config.toml
n_layer = 20
d_model = 320
n_experts = 48
experts_per_token = 8
d_expert = 64
d_shared_expert = 64
activation = "swiglu"
moe_layers = [0, 1, 2, 3, 4, 5, 6, 7, 8, 9, 10, 11, 12, 13, 14, 15, 16, 17, 18, 19]
router_score = "softmax"
normalize_top_k = false
routed_scale = 2.45
balance_loss = 0.0035
balance_bias = false
init_std_router = 0.00628
lr_router = 0.000274
vocab_size = 8192
norm = "layernorm"
norm_eps = 1e-06
tie_embeddings = false
optimizer = "muon_variant"
lr = 0.00517
beta1 = 0.9
batch_tokens = [16384, 32768, 65536]
seq_len = 1024
train_tokens = 326400000
steps = 9977
dataset = "wikipedia_en"
Below are experts of layer 9 (counted from 0) of a mixture-of-experts language model. Rows are named router (the router's row for the expert) and show model dimensions 0-159. Each number is 500 + 40 x the weight over its row's rms, rounded and kept within 0 to 999. Numbers have three digits each.
After each expert's rows: "comes before" lists some tokens at least twice as common just after its tokens as in all text. This comes from a sample of Wikipedia text that the model never trained on. Tokens count by the router's weight.

# expert 17
router:438501500470440511488562531424457511525492480471479509565478510447492439491464447501489495490498378428543503512543466496544488513481554477539538476462506516491489564489527519515543517458535503476514534519463476538440508425528569537508461428541478500498495481459510476602539498582548458516532468488557488508486447492630560502574422466489448507447575544551453475506524523534534553559529483540501508566520372472489516452525474598474546465529524501503512486560480491550515513523535521
comes before: "\n", "==", "-", "|", "===", "The"

# expert 6
router:471572550523468504497474458561458504467476519495450435462523436509491504493473461474414546533552515526542496573508494456441446430570455531500519472550510510499538559504577446470491467449505442445487528463526524496531486506499535545492466553476518474520438475524552552486513513524493557465565466491495511486508512576484395498418439528494455512507503433554494479544469502484507466472484467431517470567451469513534474566512435472429549554489537492475509522457582546543555460400464539
comes before: "0", "9", "1", "8", "2", "5"

# expert 18
router:464539477503437523459432573535514533487482495487491474526493499513518525477540503483468512507516491546493479449483519495531492501532431527505563406496444507558526547489532494458461427509455516523432576521533437550416458567451515562541499486490532483493491408495508499487539544463490485609498600480523419539463541476473507526529471534432493460534491505447488523458499530477386488478529532529548454566453469545441454542539516509458497515440588511467520540535508500496510464526491482
comes before: "\n", " |", "-", "°", "|", "3"

# expert 5
router:523493440498483545464458478412477504525528528439548526526531500511476473506486616511548433471493412478499570501555539611507548557522501496521445499504522452455564447516503493445521575449536439482566482493549464487509554441502453539493535451517486492504415467453456472410485494513483476474570498519488551459492601484472513514493549503530528501494509588487507520487556491541451491524509544559446487526570486529436511440476462555479477469534496529540590523507567507523494504567560492
comes before: " the", " a", " an", " his", " to", " its"

# expert 21
router:481548515472477515511484510491508506545482515528486502507511494543487503482537507424467456525582494556493473484486564534559544478503488498526537442431531580539459563519570447471531500536489400482441510538548414474509510497503560527437494470444503485545445443433550546503511449504507439575539503506569494555544481437447469500501549484481450542461516583540544472538518510421508504504523518520594567581506419548450433439562579509463499526461589517562490497486538490512562472554486469
comes before: "\n", "|", "-", "1", "2", "The"

# expert 1
router:554520483501584576496437541580524522583506442543467495496529533467425437476456478498495511473426434501499535500532502479477450611508520571518448504447437508525512512464567523470589470520507441462507538529529492522460529492500547509454515496529456520480500539429477459600567484532499576501483482558537533543494523536498600495510485424530542504489479463513510506462527457516518531489554501485489447565440367441533505569574459527529530502442484458505502447557455529479476433523611436
comes before: " |", ":", " (", ";", ")", " by"

# expert 26
router:516450558545526476501531529408468464558463463483604465536475495549453421539479579544490537489469502577466568496454488471503460458470440514426447551522479447477465473560541560519605453449463459486534610477528412483466482479535481494476526533507529494502435567485455518502480467494506533457539483464457528488534534514422407500484499501465461547481472533529511546497532504504523540447514463508498461435541504534549488437533528538512547502399421466502501499493425519532539431476597483
comes before: "s", "ing", "ed", " of", " in", "'"

# expert 24
router:507498495523417481479500444374484441466448497520510540522451478495529538487485534570553526488491543551496449593494456516543552504500526503531522599519493536525422543582480539575534426514488578564584492533476471515509479518533460487444539483471436437534491546501514510456508447522576483398480446519577516509483519541515426541530549533444485484502495486613508496538499507515523503500504573507534533435468519499494474408573512481512511478475479473458511466477492517449505514484457424
comes before: " of", " to", "s", ",", ".", " and"

# expert 0
router:520458505443469468465428518450505566488542509475551522510497472543483467458515458568496506509541498543533482523463499496471559513527469504455533449531525538536590457513556462474503482563461493505536518487443505499485444517471541528490518495506450437448486414523492514444487504512451536572549476570504488506474555525474538470479441533459564528453491471438532497539510470560585501456526467435493502473438454511423479488508500426505565455462490472487504527484549501598465490452459500
comes before: "0", " and", "8", "9", "5", "7"

# expert 13
router:528460534568449464473491509419453483488487496522535554629470497474528492486517469546532469519499497527493531538474469403486516511482513470457484519556468546505530459464464499471479435583528503494646545515441523492505453483518495482536544548509447515488488539519491452590527489472441528373506449481574446529498551487493550517478488513466514484482452431577550474516553472516463480495455510481495496525494552498541492482481511425509491548526488541553462525486456464483491498489485494
comes before: " of", "s", ",", ".", " in", " and"

# expert 20
router:532432424442513496441487506407414476533565507476565557567469450461471514516496520502481494561511503545502483474522510523473536552499504496493493492481525446465501405542500520487512580492514514489542444517549517448524481505488495492531526459490519461508469495471468469356503468511539508486500468507447566476540559483518406552491476528534547483531502555567455583486503534481523458453561487576471462489530513473487555380522512508508490454505508497510527488484575592565475488463502462
comes before: " the", " a", " to", " his", " that", " it"

# expert 11
router:486431563567405470513532526451511448513455465518504513498553482502513439502596589602511491495522478446503552509511530450542520591501498532475519398460444507537546418472476529531494472563504488518583523508438561523506507485509563518537520452432499482494488482615491479627519448472424530419564494545575461506502517501445522521490525497434506521485413482512584459479490480481489540541466497444521556521516498467471485550535511471449501545571532496488506531473489418503497539430547462
comes before: " of", ",", "s", ":", ".", " in"

# expert 12
router:489467546386467444559449512531519477499539533482534492569451466577606535530547490527488484456465547531447424458486497452563519462480446477511449479506427486506511565498528448445536484480454499441493457455520493416525515436455509485588518500550491406449518465548540471474524441506451436465470489498475477506499457519525457525453509549502540467453506476585504528514516533568492486496476569500486536513519458578532459531467482433492487556505500469511584447462549462575528463527436478
comes before: "1", "2", "3", "4", "5", "6"

# expert 15
router:510484555527461487530460501500486485489434443476484505592521473532504459570468569525490477490496468506499520496473511459517487480475462470529586535446449509539499543446464555497490453534503514503510505486497508507614505473538478536462528513547483541510496439568477430523484445547492513471521478493542450533447517583502559568537508508436440453484406391469556484596456466449508486486525478463460485539500455508524504572544461451501447510473516509524474520492479466480460539474522479
comes before: " of", "s", " in", " and", " for", "er"

# expert 7
router:534494477465443512404469449621545566478518563478496529493501546524588493479493518516523389462496503476512533536475515459505538579521504484511501494534476542529519484484435388544412537525529487527487514519521424518579504484465556453568540522442492428498481430530505501579517529468489473608466531500577512541478486504525513539450477459524554459521478563389525487546512473458469471544437537509536485544447514521502455606510496510556540461486535492495474509559472502437466569523433519
comes before: " ", " The", " A", " In", " United", " He"

# expert 33
router:442536512506556456533516479462543499494429512587495440451537449485461472488470491560443537524510495527512477497454475470481470483558495588508477433549519521462494540487506446483547443457536485455447488477567521576476527509458548554504506501499493489555498507510549490519504446540488494503545472530472488503454533540499467494462487525511527465563510466550559519546529543551403458456537482522522476568477440455538500568533472535436525622463533541512542469512553478510577430462563524
comes before: " |", "0", "9", ".", "8", "5"

# expert 36
router:459466486503493512473471491433444577437465474501531488416582485475556550471478507471473530566558537487477448470516511539451540562535546530530430434476542516523490419594526484430503538465481468487622540519487538460508492488535508545453505538423504474507552481469494534395471508518460487486558461489523454484527518475458553469449412524500543539531472574442499486487450547569537486456568491485457472482490513549508486487464480513463534478479537425477486526520507485565482461465522491
comes before: " the", " ", ",", " July", " August", " March"

# expert 10
router:521538512517475533525448532599581494537542486513482483453427509555469513562498467480535504511580561554482473497574498482514516422526557503506479497505544482514597411470471473554507502511468514485432480476469561495514530472521516507465483503519490493489545528536506499512517468473547539577483406499443527533531504506349456607497566505445467543532491469479506433506466528472489510467424437453460483402473553541490468453433512449468406575514554500540474486514533549462514527548530460
comes before: " |", ",", " (", "i", " =", "e"

# expert 35
router:500503508511539397449448559512533529444552510506512506530477504562490518438528530537532444554472552456482531511451433508507448582513545502473509426495561495570458447571540501468534542471477530455405540507493468489539492518470422513507518497512552536518475493468430530535553553502496498462471419494410467515506462496525502488488490571573500532552511574469507503508498502490516499509446471492567499488537460525498497557522479489482508447491501555464557570474418471461480479568537582
comes before: " ", " —", " +", " −", " $", " L"

# expert 23
router:505440532493517557535425568559549527494571491590477516482513477468463487468505476553514572486406487486506491441517493542535487523491382567520461453447475503529493514377526478474562432496510546521516507503497519487468495486533568574473527533520518502550516456554447485500516508400496526557455499510542521501509535501462480519554443467447522501432508522552475517452498441544501492471472499502488449522464442483550480597498505469496551482466515521466477520489448448467521459568479461
comes before: ":", ")", " |", "–", " (", ";"

# expert 37
router:415544522514553462521433423549420522487524461529471520587538474415529558501459440492455517502578568503589411524500469479437480422558439517527482459529464537482523606494521502493448535522466541461494483538456572514412463492528509517545514529473521468474543508532514521499520512461522597490510527515516458569488477512590566413457412502505523528504527438491494488536463513513506542528460477466446476576492477539471508543464512513406550585535455491498502519505504506541513478467430507
comes before: "0", "9", "–", "1", "8", "2"